{"n_layer": 9, "d_model": 768, "n_experts": 48, "experts_per_token": 8, "d_expert": 160, "d_shared_expert": 0, "activation": "swiglu", "moe_layers": [0, 1, 2, 3, 4, 5, 6, 7, 8], "router_score": "sigmoid", "normalize_top_k": false, "routed_scale": 0.707, "balance_loss": 0.0139, "balance_bias": false, "init_std_router": 0.00672, "lr_router": 0.000946, "n_head": 6, "n_kv_head": 3, "head_dim": 128, "vocab_size": 32768, "norm": "rmsnorm", "norm_place": "pre", "norm_eps": 1e-05, "positions": "rope", "rope_base": 500000.0, "rope_fraction": 0.25, "qk_norm": true, "attn_scale": 0.0884, "tie_embeddings": false, "parallel_block": false, "init": "normal", "init_std_qkv": 0.0142, "init_std_o": 0.00335, "init_std_up": 0.0142, "init_std_down": 0.00205, "optimizer": "soap_variant", "lr": 0.0027, "lr_mult_qkv": 0.7, "lr_mult_o": 0.872, "beta1": 0.95, "beta2": 0.99, "lr_head": 0.00447, "warmup_steps": 50, "schedule": "wsd", "decay_fraction": 0.871, "decay_shape": "linear", "final_lr_fraction": 0.0, "batch_tokens": 65536, "seq_len": 384, "doc_mask": true, "train_tokens": 429900000, "steps": 6560, "dataset": "wikipedia_en"}
Below are experts of layer 3 (counted from 0) of a mixture-of-experts language model. Rows are named router (the router's row for the expert), gate (a neuron's input weights, with its number), up (a neuron's input weights, with its number), down (a neuron's output weights, with its number) and show model dimensions 192-239. Each number is 128 + 24 x the weight over its row's rms, rounded and kept within 0 to 255. Numbers have three digits each.
Before each expert's rows: "comes before" lists some tokens at least twice as common just after its tokens as in all text; "gets" lists some tokens that make up at least twice as much of what it gets as of all text. This comes from a sample of Wikipedia text that the model never trained on. Tokens count by the router's weight.

# expert 8
comes before: " the", " be", " a", " his", " have", " make"
gets: " to", " of", ":", " with", " for", " in"
router:138139124111083095116139093127120144088147121141112147150115136131137115103107143133129148129134092130131108134106135165116137087118119134110127
gate0:121113077141106098169115112108138153129127114084122126131147107159087093142077158128127124106155141144136131129125138162134074124162123115114121
up0:121110093162146145137096100092138114136119156115119112086117107148141078102110183163087144158169134163155102090139115141134119132138136169091127
down0:152180106098097145123116148095124149133171143123110124090139077175112171079117098124131118098143107173115116151154116119127118118102103112080151
gate1:185098134142120120158112131152121144078152110147142096121090143114153116102108149123097109109108096120116154148101128161112123110086116172141143
up1:105132107117139153099130137085121134121127142149147123151155083164133119161118132109129145153088152138130129113144163143148121156139130157095126
down1:146142116087133120155127123116130142104150153146102182101144122141162127146140152129119135132146081188107146134105093110100119116107120120145126
gate2:088169125098119167125116116104135097099128189129102111126152171128134089112118143157146169112095129106098119184148112138116124138133123141113110
up2:066127150111203167151130154151150125131136168129093077105164162126123122119083133132098140154130135121099108121150116115099131148100164145129123
down2:135111127088086148165112107087106164122138144128124126067122121100135099121101126153097129122138139103145152117133123167155082124139094127135145
gate3:155111146132179096143109133101117136132108117130109157184145147133125072120116126099157145124126123129127115128083092144141148095101111099127144
up3:148103150105153117161099117127139146118120105132087129145151099114093054131144102099128141145149149025125129109144122154108169139130093144130120
down3:126137115157124124135112117131137099098147113119139106098138113115102168144171130152104179127060154139124139167118130112152139128104138121149109
gate4:103158139101161177153100100123112176154150137131146154100123163131139134150130115108137120090144124100102110092109148108142138136137134132102134
up4:127130160093143149156126130138116173160126099135199152144110106114138155091122118102145141120135142124124091087096148102131118155140127105107115
down4:112156087102128087155111147124106170128103054167100091091139097146143104129146126135140143112183144126139150157118141101141099115131094105128148
gate5:148117132111119132088163137129140137124111130136080125147142118118103114135099123152126107172133114133101105108142127115114093100088127148124132
up5:135167122187160154135135118058140118142113152149178096139128153146127122123161127106127140085071139102154144144123113146139146147155134130135101
down5:114160112183142093178151171078094144127104124115123120139148163153117076138122145139090135104131096131122132166125120187093146124136108176085100
gate6:111139144179124125148095124131122149096152163102163128131148110157187154136117078140118116157077097102130077101120104118089119140159124126102129
up6:141119154134176101087126131104104166168106133122147124149120132110105181133122135156157119153116120107143098134130152124106123147125142077118130
down6:120115135132147131168127117135169112121179112118131120153135176094119158099111157143157104166168123130144143192130151136131147104122098132110162
gate7:117111151133120167129120134129116117114077131098207112134160125150122123120096125121160123122123112168192146085134116097120115129082116109091145
up7:118135104138143149116112153091128134111172149117116095167137170117140183167158146130111125122129141127112111202141124136138164115116155117131131
down7:128148101094143143145131121151115108120158122100139132177119111085085152135102129110129159116138135110126108154148133100086108102173096089143139
gate8:080152094169112146101160145113125107117160149141130139124135119157101157139144154131133084111137116169162116124124173116115146133113074147110158
up8:133132136096097128105121162137139120139093134122119145173099128144124073134112117154144171114132142114149143126124055109126157125104147128175123
down8:132104142102087110122145091107097110149122153150147124148081114100127106118120109157163111085166186127122071140103107124135134096156162112149141
gate9:096127103133099143140141107115102128105087142130109137118199157102121103150118158116119093135129116120106145119153130143112136157156099104157141
up9:140123165101127155145116140130146100139137105113134138178109124124191132117115154131157134149134143162128121116110117154147139148124123157118127
down9:096114107105145136119105111095132134107073095173099157119151124119159126088176115142129181140135117107116135122125115176092124091146143152113145
gate10:133139132173123146143105115111127175111142122111115122106128127162143075160152143127119128102118065118115118109115161128144102122132112104100126
up10:125113100122151121087094169084127138128116127144136110110136121106150128071104115134160136117147152174147130148111109138114114086117069109177138
down10:116161154128116158133125141096132134112111112136134133138094098107140135121074089109109147123117135169140133106133142093092142137140148135118146
gate11:138118099108134123145146145125113166123115142122115151110134145099147159143045101135141121098140124127139126141126132146103124120096177111102125
up11:074124119115142112138144124134129144109126159120174134105142122120084120097125155128145099132144087138131123165123145121111109138092100127139135
down11:094099123159147160181151141135151118167091087118162110125122112144117111135148107120132117102085096133120104132142172131159105129131133123148128
gate12:123120148150134143086118134124118105137147103137123158169134120153109149138146150122136170142108144143127150091097141137090132150139129093137126
up12:137113099084142147158126145151148163125090132152106104088146151107103114122138133114135076125128106111121087152150116154145147063110152174175130
down12:126155141125092165126150123157144063124143173142103112143139139188129092123122140150118103161151122122124173116162117128140158093140175134145110
gate13:152124150127107113132118096144156141138131145141102126120183130106118095140101117128193137131157119128149135147126164117098136112130143115138144
up13:140138161141129137079077085114156168156154160136118137085130124150102114143094141112137123128164117115154139109115154113107130108097109140116172
down13:143145141114085122107087135147108104139103102101138122148127068131107144157073106161115168146114133108166059160126127100140088127164130086102115
gate14:110107174125151126115134089088125170136121129148107141145128125140111116128135124153112174111129123132133157122157110139137109142132128130086117
up14:126126153108126149136130127111129168095129084182064123113153116111127131124120125143117124135121145128153106138168134169117112154127138122114101
down14:141145137128105119111133097088107113131098092160081127145126164158142173138149173133164146114136116126179172099099087124149149138123153131118139
gate15:136112151126100107127132124112151089059160122129144147143104103138152095115102135137096119102114106105081149117114155093086136162152123121136174
up15:151132174161135105105153107109123119071170084108141159119102158160152140086091127143125121173097079136098142140099141067119118179162082124117114
down15:128149140140085137159131129175120142137116139150088120068135129128099118157124136146111091129137143094161143132093132105114133141114112087111170
gate16:115133088110118110083161128112142130132112104094119094120108166101144130135105165105119148140141134114110108115160131153109122158093128148130157
up16:155132146134200175149114146157127126120166125169126115114132099151071088158146133143163081136100136116157104145113128148186125116145155109149135
down16:169122136141099136148147111134121129135134149137124093110134130098113132161150131082164163130117132139114141158149136149079091138153118106132136
gate17:104126084093111140119166151108118150130094126144101134150157130148117086113144140152119145136132173121088163126112117151168127135116138149152123
up17:116113190169137149122075130118147129121102151118146138131087080104109172143130119108091143109148149145152085174183127169108139120115109102110126
down17:143100121149127138150110141104147110114120148152132121186147140153114106116115144133122103138142091125118133150086138101108118104115119094126144
gate18:113108123127154105136143124105125095117138121148099110093101108109131086066128191096110162136113141107122117159134109120132104105110121118169153
up18:129098176150190112097146103149151113114157138133101149120123103177116160092134189124072094116114164163120114142111111168115125090121139092162143
down18:119127120132144159106098096117125130139103130081158155158108147134144155184166140156157147137142167115147117126160133110158093175128116149106160
gate19:065170133123114114153098110112129109110123132149112140119098123126125170093121095160162120144128083155133092081107136117126170083107125149133127
up19:138111145125153136098135152117138156162181150130166122146127147130144101119112163135096144133138159124118114158135123122131118205155143115135093
down19:185132128123130136130116111116157138134169154119140147157134130145127131137135140125175160170136121137126156139157130088071149152134137140154128
gate20:132111113108156135140117148118124093072124121133135112186094148113157126134157166168152110148131136148130133144099163161089112144147103159135103
up20:110135127115104128124132080131056116123107111097155148169112138096130125121141121164129112108108121133121123125161134149132129107109132140111128
down20:147120132178167136112164113147140114137118131080093121144167170081144114123093118126109101143116119140142096130139076147128191145120095111134099
gate21:112145149077127083113110127085123148150113110112127141143126162145121130098161159097129097128121120173121130173116115138103152092098127088112151
up21:117128124113130115143150124133139160121123119150102141091133107163108107135147127115102118082128152122111147104125165155156139102135092121081116
down21:120137122126075111123125096102103083093178120131145083138149138137131158129116115140116145166120128103141132102123108107164121099133118108090130
gate22:124156118090136121104151101109130111117117143135106157104136141099116127115155163121124120138126149139132109112116138168126112083120139145097161
up22:135098155135124116147130126140109135134135112106160112141134124139145109134122092135113122112133090082132144151140118100142142154133123150164097
down22:096120132113130085127123105156144153154160146112105142127155113111174153121090124128100132132152085123168122127154117079110112144110142130129121
gate23:135121115086123108117091152115127149114158140106137133136121106104114126117142176101093097120148134115105122170112103114154159178120094113102116
up23:119139126159123122141148111153120116134086127123130121122127145163149153139120093170166132138091108129134151063127175140111060104130150138131115
down23:094156128137124139129153112125156130105083134134113099124128133129124118142103133132121146115132157142137101147147148123080127129146101133122135
gate24:083147115148098129146126097160131136153119132134141154152096106103100139116126148085173119122143139128147104145167149168116113107130102146139145
up24:119135132137145142136145133186134117142134127174141167105143124091114117147123101123141192110189102141093110099126158120131145107126138133130090
down24:120161143146160132161145138160105114118131113122070139124107095136124153136130127157116062154108123096103111132106113126136157112138117084148110
gate25:102145137176076110141140157138066119171170131135125126163098122135093139121125152114118113160143111153153098128130129109125112116116068196083122
up25:135069134121146141115091084136144148104121101146102120080123114122162106131123111108125175126084105107140184179105141143147107111140182096149121
down25:121141120120146132133082143108161133140143118101118138114122126119127104095129100116105121125102039142137139106091146087096129140157148138116112
gate26:068141174130153144141132131132130111099111132120159122170119126132104144107131133103139125144131147162159137152163131151136096146115133080160095
up26:151140132124108148117123103127141151157116127155145116114147101140149104103123148107165138148152138111167134100138144118171147151125143193117086
down26:100115123096130166099145184132126074099110090118144134154114124149143079144101112138144144129144148136102095160093119152136126146144115116135124

# expert 17
comes before: "==", "|", "The", "-", "===", " the"
gets: ".\n\n", " by", "\n\n", " of", " \"", "."
router:122098101101107118109142104150138126118166124107156151129129139161133127102095172102124146118115110131106106077100126126118139134116100123143118
gate0:137123140139131076094097132122145092106139151142145146161131106109094146112116088130086133129117097139102123145105138146106117136143113088118153
up0:117114119145138134132118127132118174150095122101151143166113139091153137140095169097140164095175159124135128085126129151119078111158095111113121
down0:149156159094127099166119162164136111119130098121137118091133127128125115130160106118130158134087130127112113139121151071090129127129106154132121
gate1:113113136160138113164111149087132106102178162140151100153204117130119125090129134150159130135158150130153138120099153113148129088124148132166139
up1:114111142103144119150162144079133148112181179131116089160173127141106130086114178136152120141167141160148146113117171110130141114124141118145114
down1:137121161147118150106112149150137161127120186097159100131157120126160141172111193123108151102107081116140138116153169143132092114111107108157093
gate2:109102128120097143089149149143133120132076115115154122132139134119072120135125135117130200124059156130145140123144151125153131155147105169142122
up2:119122159116087131097103160167145103157082094138136141119139140082120145124137140157106152097108092160156108134139137150146155167109120122148151
down2:130154088122127117134140131121116111138135136136083129158123084113123131138121153132136126125094078159068143095100156107123128129176100099156094
gate3:130121147127099113145135118179135106101101135139080151179136092161156099122117131127112083163109079184153115134110088130121122129161154129113109
up3:120134106130165134134133134042131119149153120129148098051129144105112147092173141128116142087184165088107161119143161128124143077121110127137144
down3:125141126160117088111135099136139107120126137161113136090167149136140119129120131118142102130149117111110094170102166176097138135127111108166130
gate4:144087126092142062070135173120132080138113128165118134134122151157123098096140151120153120144125152097120140131120120135102141219114161108112160
up4:157095135107119066131121126137102117109100151181122157189127145159121082106139172113124118115173129111094139123124127131103151182141158119112107
down4:127107120120110107135167101106132123082129121128189097090117121155107147102134146109130162123155092121109158145134114130107117132137159116087141
gate5:127088115181152090117091133144129090148092123090161098154122182179119109163133082121135141109103176129087148091117140115153106124153133131149121
up5:111104109115119170100108140093153122116117111100171099110126136121156138139122143146142150124157101129103113142161127115141106145111144113136093
down5:148075107166111154128117093151163140111132186076150177141064109146134132122131150160116134142138141154142127118126168161133154143131126123128093
gate6:133104110154147147095146105119167122124114099123175129178142135130122123123139090183146162113173052132171144101081147091153115123123109124132116
up6:159122144108147170144087129151104147133139184142088130087098143128098103134122143089148117142145126094094078180150121148106154106091163166106162
down6:158103141125114202109143098094141124072104135087127100106147115113149176097121080118104107114125147154162141169114105114138138128139120145101162
gate7:095150123183101114153157114157120136143138135110129151177117145128160124080122155109099115134103122136150147111146125125136116136092100056134123
up7:072100141136075093134086123157096160145150139072131166127183127152124135077155105114080126150119154172167119088145156125121113120131107086135142
down7:120150091126124146105125110081129125139126156166105106140139139115158143135125132097116140119118093149142146108134127155108110149102138176141125
gate8:153141126128149113101148128138170140120128126104100134129143131130110140109136159125098113154089091135097110091109140120137162104099122180142162
up8:131106106128123140144132125134090125129125133182129098133099130115123138164134123127144131126149157098159137166132138158123117141161129086141108
down8:134130127103146160147162175126108171148105083162167164143113175133122118118130137150125123106098114163164122119109118148082155123124145139128109
gate9:118095124124113150170100183126125116099111114136144136125111096097082112157137077104172133143110071176123134124110124135120105128141134130111110
up9:144157146158138105070151108130110153150159125132127117158166133146154133125129151125099109150146169089119145130162110131134142132096124132102127
down9:104152138109125163104142140140111112133105118156101137128133121124106107096104092093129092157140103116169116114133129068133157118101162124121110
gate10:163100135140160136120112111138161124120117109136124122131154154128143140184120101103127150117140114150129126112108137111122109122135142138118129
up10:068149128116117105166142137099099127141112144137176142089127106144107119074117137141117088132120139130122143136126126124113131142121155131170116
down10:084104162138107103133164132122118138126122168133148165121158125130104125107141127164149133151130132089103118134142105111135158114124131158132159
gate11:146112106137142084132088135128133117128094116109101111141166127115184119086092125083108119092153131115203150091106107144152134155110129127140134
up11:141172089075160082144112126143118093132139088137095151127134123129094104096117139124107169187118110129113096108104126096127141133120134164099103
down11:164144135139151122092084106141137092110135120131148117117148173151146123125118086153102106115142190109143090131135158118136174115092130146124120
gate12:139101112111119083166127135169138147141153132093193126098144139094203124096156129118177124111099131142169173084161154123101149126124119150151129
up12:116125093107146081134125111146144096124126120141186119086122107124175139121187144107125125126121134122148122102145168164116147097150151132136127
down12:139146122146121129138133087133105112127122153124124114120152131121139113133175169090118103127134118104106130148144111169151133147147142140123174
gate13:132107176148110116092097113120069074122163154131079098135127134130143143141100101111146145149153127119090130103126109115128126084124109127129118
up13:140126133119170090086153139152137130135075131130111133115132133063132157107167124105102187131137166107134107108154101096121142147146103160110147
down13:105086152147116127113096162159127152109108163126085124128147149123159149145149116151120120120170114127156112129141126141139151122084130132113124
gate14:121128148141141067131105142150150150118143091128118093178148105080113114105072149107121111125111117145158138115119118147136152107124136139112115
up14:169099104112136181100159143135145137132149127125119137106120110109135160132088135090134143091094098113131140115117120131141133165116091086105127
down14:124166136108137106117092119132162144170126130188142156117134129160162119150126131131097095165115100117129139145149109120137146126139107102144130
gate15:111093116159112136170142112126087120091159141124127086146139128112108137145123155068129152101145138116122133109113123140154153131121102105081109
up15:124128121158146128144118091100104149084159112135126079130138122171120112157092143111116129110144153091139140096107110127150152161147093114058079
down15:111112138108125099153133139114132119099110108142106153141142110153152140140134155112133167122114182109111105064146115160128155148148104101109124
gate16:111144175170108127106118134138145127124169164091168168124106151166166125059122138112110116131092160161141101134108132162140124149116143101079142
up16:158114128100091129156140121161100115122113118160115100082110110146153139177119123133102127142138137117167123121147079101133154117099100123138155
down16:132113146143120134125158133189142137164146105109133120109152124107158151116119138069135102108213125117159147166113126131104139126136128098093139
gate17:099116163115098102124086129155120120077146149145103158130103130119119144111094110056117115151134157120120151107143101099092155143149130111123137
up17:079095127136117143115136140129113159111157143121126133106134107110185142124129093062187108142102127125125184107096120133110142148114153165086123
down17:130120129084096115144053109109106130119108118114110142144117110095111111109135111121147103152115121140166150106129145131129098162138137149093110
gate18:128143092111120092142099140145177129131173122156101095170161140149187163087139147177159130132143084131172123121146128116137124219160174093110139
up18:148130146114119114176153134111154099124123133164219126144178101133143135130134131132118110145127175166116117114096148106143173101122116142100118
down18:126122148094156199171132134104073129135183148096095128140139140162121112156148159146131130110119138145141184093104186121154096101138116093129084
gate19:152110121152164093118094113091127158119118133082139119161141120163154125127108074144129105122125133116103105108135119128136104134120112132170177
up19:148093082164122112133114124101131161114095123094119136148124113154155121127118091103126110126105145136128130092119166085133154166130117120139162
down19:116129136088104153100113111140103127129134148113119188099142090131155132113111160157155134151100117119124152172159110128133143115145172156130172
gate20:132151127140130138111093128127108131155131118097113138163106145157125139151138115118136124091104103120083104114110086149138171166122116152119123
up20:174122127110126145161107114140115140163132126129154118112132155099116135175076110105162155128152074088117169119132129161126095124114159140066121
down20:174074104101138113134115100132110140144153121151152133104083144155132115118160121104106113114175133149145155136129144111135100103127144131092151
gate21:140134100122136118107083128092093124115119140180119159158147122127089137127126139126125143140135115123160134077173145148163113143126120109168166
up21:167134111103125105104145141137139143171147130097097120136131139134143108186123131167144070100105085102144139148103147145158148116130162131151121
down21:124133140148119103125152149122162133110123152112132115100127123152093125151143125130134128124191137098137131107147164115124149162129117119148135
gate22:127144153162138071131156132150104177100119122134134136154113118151092112125136103114102151147133087129110127096151129122163097130087116112150115
up22:099170134136173070117181135140127141135124152159116125116150101166128095108148097130102131157107093090102083150109127133152103169067113098155131
down22:125152142170135133134158149176156109130124183124153119102129130105125126138112118119078111167094161109135130121154108131122143130154079136192076
gate23:132169103168122096099151103119155134177081130131095101133102131124099106163138144158119148161123073158132160146129106118149160082148089126111129
up23:129137099151121110103119125088143141147113188116098112147137132146163102123132129100109138160144069134099152156162096142150137115160107098124127
down23:119134074136123137123125126150100100117152177121097133152123097155140110149143109126147095162129096161119149133114115093067100155174092108133058
gate24:154113099082141112047139106126160177133127122116136121128105149156124123113107150125127124114132101134154129148169125144143103119137132124139146
up24:133148150158156142204121094140099081123124116149138129128200123128112127169153137131116119132128128137111135119100132114115147120131148146129140
down24:145110138121167125140168118114135138121102141133138145173086146154137098125134101139113078182132114161130147158128113107149172113143144155107102
gate25:081130149169100134123134118145135125129135086106132142112100122169132123114127134157115110134112141131159169122107148119099165143122154087129107
up25:170127122099153101156140090107122120128116164186138108186141126095114130121146124107135111122111107119109090123144126165142122112125120150111166
down25:123119158149078076170084170125104145124104080136147130146118104134149069111065144160122146105139130114141124134116142118128127129143130128141154
gate26:094150150123137132140077119112129118114130109136142080147153110138130141124142096097064166118137103134164076148123142075114132084144099123139125
up26:124127146153156086118160107116102131085102165153072150126117155132126126088095180128140121136152128145170153138107152101126121099160152140152097
down26:095133128107106128109132140136130118095147120100096138108161084122114091145105104112119071154153157127176123095127127124129144087137098127156145

# expert 47
comes before: "0", "9", "2", "==", "|", "8"
gets: "2", ".\n\n", "1", "|", "==", "9"
router:135109118146107127147136079113141122091116142121135141132109123139100115118101124123145153112090106121146109123123122157117110138145135125137123
gate5:125130140123124140104123157098148140146155138116146123172126117186098101119128117150131165080126157141126137168123153125130152103130135069165144
up5:124111138103106142109122167157095152133149142105141099162134067162125146130133143166132138091156152125125134133129134086143140135142146124157171
down5:161094121153118079153089136160125097135114146151135116130160147122125178105107110132147155125148180139102126091100100173144121077143087108141122
gate6:125102140129146144144204184136159097141159113137125150116146151107143145122156127126127143095144115127123130140124153095124161109136125113135131
up6:158145113114147142142131105156116122138128121187131115161132136134107138141119141097148135101135112118174074115132115136166153128164139112132158
down6:122125091130139149132021097125122110138164083157140110120119128133133125113120155121108137129164142170142130138111094114145143127126174123154181
gate7:138121109124163145116135110127127132152127147137133065137127112162096124078106159120127117079124078091154090110123137173138106138124093149117139
up7:125166142148121124140127123110121137112135121175135131151064142152099140131079176181151135110140094127163106085167114193143133081129107121095126
down7:127108166132123117163126118147142113098162145121125168126148100151139135163140126135159101138139151144160129154103110090118140134121114114130143
gate8:122164088146125108167113114135125105114115101135103182076160069124173099124129115155123133104099150132104092107193124099145133121123133107098063
up8:115167090125120133126126099101155109143127113129151161082130082138156088138138146145139132115157158119086095130159128100145099129126131120109137
down8:058138154120099130111113098140107130103124142114163123121163136134076101118114162121121095119162065115161129084103141138126132118169094128114121
gate9:123092139139099119129142111129120138167106084144077094116179151096119137146103103098134117109143092164131152146130126098116180150114141096149130
up9:103141147153115198140130125174104132143114093129107144125095150117131140167127118092091112148133136096117123130141176130120165166112125070147161
down9:136144127116109161120155176125152090110152105111113115120152140118141153117126131135122181111142142106104109149117159110111119115147080097147176
gate10:119129120138127109132130144122127162134120129112132105113159124143185150135109110067113162073128133137148127118131132118169111148096117131144112
up10:148104119160093149130128134130147165133089102112117092128101133091139186110103175098147185077185127123149144140122118107158049134127118154143138
down10:161113136119100137124129120135158122166132159104150081085137108108130115104107165133087155158095091103125140124143136159139126115127110140077104
gate11:146121144131169128129121120130117120124140111112139111159147131139147160135101112142094170075133115125088123126110153111161169152131107152141126
up11:145152100087120145124111143124133129098138125154123149131113168127092122120113158103094136143129119110113117125118121130140119112116095095143124
down11:108159131137152089094104150116116118132133127124093147120154096121114070113136189144098142143120138135127113167075159104141108114152161117115159
gate12:091143127131125084160118145139120144116186107138140118182129141130155163140122141133123106137091145148166095132120142085108116122092103158134086
up12:158150167128117152120151165112140114154130105128109138153155124113096101111114072100156120147132136163159112139120083183168115102143124108117098
down12:156127137118146128132134135147119121144137156133169154156099193138119121122139127121105091154170141150128157159112118126113119112149126105128145
gate13:096123131132133156132155056098121115090158100114149150113119154087143097112131098108081124097105169111129150162118109116145134159137091150104147
up13:122127118111097148103158137159083103117114139155092102158091109126099132127109136176141183116083106121128076124130163123150105085143104093161118
down13:127110140125099145122156114135116124124098101124152101125097097126125157095142118166136077147108128142116096091144155122148084136146121135135153
gate14:123139145146109138080061128113127129165099128128108122096103129156158144186144138128126124146140112148120105109126126120173127147100111128123080
up14:140127124140090120147083125115160134142140154104121104103073132126147117143103101112114170117120116116127088063099134113136137175117088189136114
down14:115139115117113137177118115142073135136132133136162118120141120126177139133128115101097134149093123144131113127140130111135119134151097115136150
gate15:125133119106133157129174166150100167138147160136117070092150127136163114093149136113137119121117161113135151194180157160136128139155100114144100
up15:125113105140144129148129096088125097127145132111120172129108110125118128123081101118104126150135129136076109080120095154141147111153136151128157
down15:113137112161096157138153125099135085124091141098144118143110124132110143139118166142139140136112119120110135110103135146134132082118109173116108
gate16:145114165163166167163117139138138113116112089136092150097137117148095095108167116112121142105118146112109133093113173165117132132148107157120110
up16:149106174179148179138113126116161108109092070142111128111150116122121119127148116141155150109165152130089139115110144105115112145121106136135111
down16:126142140120154140117153162132137093107153120140152154107158119111104138121124156137103117149112159077130109126119119075096162118110154115094136
gate17:109093125113129088125128114118076126091144143126110133137136133113182145125127136110146107138094133210113142141087146145104148130151128104129102
up17:156075134100112086103152139113106112119101139125102137117148140111171112108121133131125139115143147173173124146102112086118128129160094100183113
down17:126107175144127159119114099124153124121102094116173091120124137114097130128124105117155164131088155127119154146111132133125167117092100138104118
gate18:182101192173136133129126112099190150127148142096145165186168118160139126111125149122131154080111125099119118130149154083119142148119084145120087
up18:097153108099133092160151152121087132105157084139145180116145136120132096115110100167098145110141161141167127139131090106120115144090121094118174
down18:159135124100114071133166131086119131096143107146079096149135069112144124113097132124140131167114182114153126124147118180160118115118136147135154
gate19:129120154138128085093171137109130133143157163130085124143116122146176151136131113121121163112127124095110158120134138149148092125130143156121135
up19:108094131097157099091169132077125132173164151223131110135110131142189148148119116137165182086110102107131107153116161139115121120092141133132162
down19:138128134143115127139107133114138151160112112158118131092120096140107148132153071139121142129125092128072128167120168132135114135134127128110180
gate20:112122128126177086112173161157144118118139133118090125132114145120106140137160106138132097089121109113095164151162097141131129139127148134126136
up20:145113170139158131152125124132153131149150128136095110115129118133141152138119129133125127099154095141123141159143126148119163152099110128125134
down20:126141144109140149105155109143090144146088135127115098142115106146118178118141159153118097093113141129105145167128115133139098131125146161130087
gate21:088065111155118145132130132128125130163112153132142111127104109119143115186123130100141181109163133130145135141152098092120148150130123095143094
up21:159106107082119068142165163116109106142103109131122109150147163149129154146162132157095156148155124155116111164125168123126083110072114155131166
down21:132126126120167125125131160147148120142110169131134184123139139162121129109128157106131138154155127138108167164136107104138151096095136126127116
gate22:112129112099131127142082135134092122141086129094175134125145137113063054144149118184101106152121084116123113190124127152105114096103093117116112
up22:141150154137126136131170110111147145127201124149106144125138124162222165133109134119139122125154165163115127096102102123152163125151175104125138
down22:106090108165114121140128120126135151091131139141111124116120184110128062121140129120130103095114052151172106124089134102106141122137188163154077
gate23:122129137158096161141142098146133119142101150125142143127129127134106112153083135167138134091092116130099156094148149145104128062169143076124128
up23:144139139129155112127103151116114122124142109118106107113125131132159148126152112082144118160147142126162114179128103120143128174101118158133142
down23:116165126158090149126121127107117112138144153110135126131100115131138101136100130153122169141108117096121110100148136172128121132098134159101110
gate24:131168136102090131110123152138148104120098139151112157133117134157120159120146164092148127099134130100129119129127132166145114109122096110182115
up24:157186151116113103117112154141138097135135105154116131110139126137112142109143150096128116118157153097127126083119131143112108094137126103146128
down24:150122137128123133145125144138115152119110130145109172111107139179114151091071137126104109142152133119120176152099113128122153111127138100147161
gate25:121156139165114122115135131144138145147113138114140175160125124093127117135099128180119124116104097116136128087129102123144105119122117118114129
up25:122112139149113111174127133086098100133103144102122114144116147175144143166194165091165114106153149151137164109100196099112132151134120131140128
down25:076122135132117136105127094154103120135142159091138140097157108114144146134100150168139136144116121124099107126125129136136099097108119146131129
gate26:124147116156144107138136139102091109087125093160187146136138146126135121123133129098112105118125125170125129115126145149171095056128138135168129
up26:118089090133127145184143139102060097111076121145162140136146133091099118116138140103135108080134083183134130139124134144131125122130146128118113
down26:097137077139174121141140126089154107127162106171121111140127175156104147141101103157135109148112114145134101090138120108133156115103092169102148
gate27:134149140162145058115072155165123103099107096144126090183151131131114070148138188167144138078142115125082106137130122153109109096132110179103173
up27:071145134081118151130160093103098119132089160112108161055165122167150136146146092094149129125157129162146106143095142154144148148149096065177127
down27:151152158102127102141140127165077147131132111084157105109087125105150102102154117116092102111088142145130134114096129121155135158168112128112123
gate28:129154174160124142110138083092110131137156117129120133097113119109093153121085113142118114137154116124128112126091130141164113184110126151139104
up28:119129116184122144122163128141104125151127124113092180116139159121138106140170134143115106120132143126128108141125148123149145154152098122076132
down28:135095149144156101121131111132140105138155121133131130111101117177131124146119123085123135095123128126141092133110122119145154173114127122100128
gate29:079160100113132160174128098140100152099091081148104150080139147191103117118123140133168115136091106124131104144126104109140117092150130129107147
up29:169129135142120094118117175100147135155107104155157101171081100121130105143134131141102139155161122098130138139135068106131120132092108114144107
down29:098170111132137174119150073166135090108147130103180110105129148113123098151135131174104166159101127147104113117120115168148092107141128132126070
gate30:157169120126134149130086114150144116130166088143104127107095136089131151111122091099108125133123125106114107126161095101122102163139136137121108
up30:097122179138143129083144118160125147145138168096121148118103112094056132126150121124118163115141119139117082141159125128150117115129120162123142
down30:115171129110149140116146147094145127159148120127091174130132136168128162127185121078125131156150199151131182143108127122112150184115162109158124
gate31:135122109130130113180141111133102130103143126140137159127099148081088110138132053141137158096127155115128115119114111117143136084108104090143124
up31:103148116134127112154125140139088103094118114152139162148113157098112095138119093138140133100148085109120151111100140095110154111111079096127152
down31:080053124139143133145141163142181118145101142124112112121121126142165106085131127108145128139158152106124148137120087128135129132112125129144097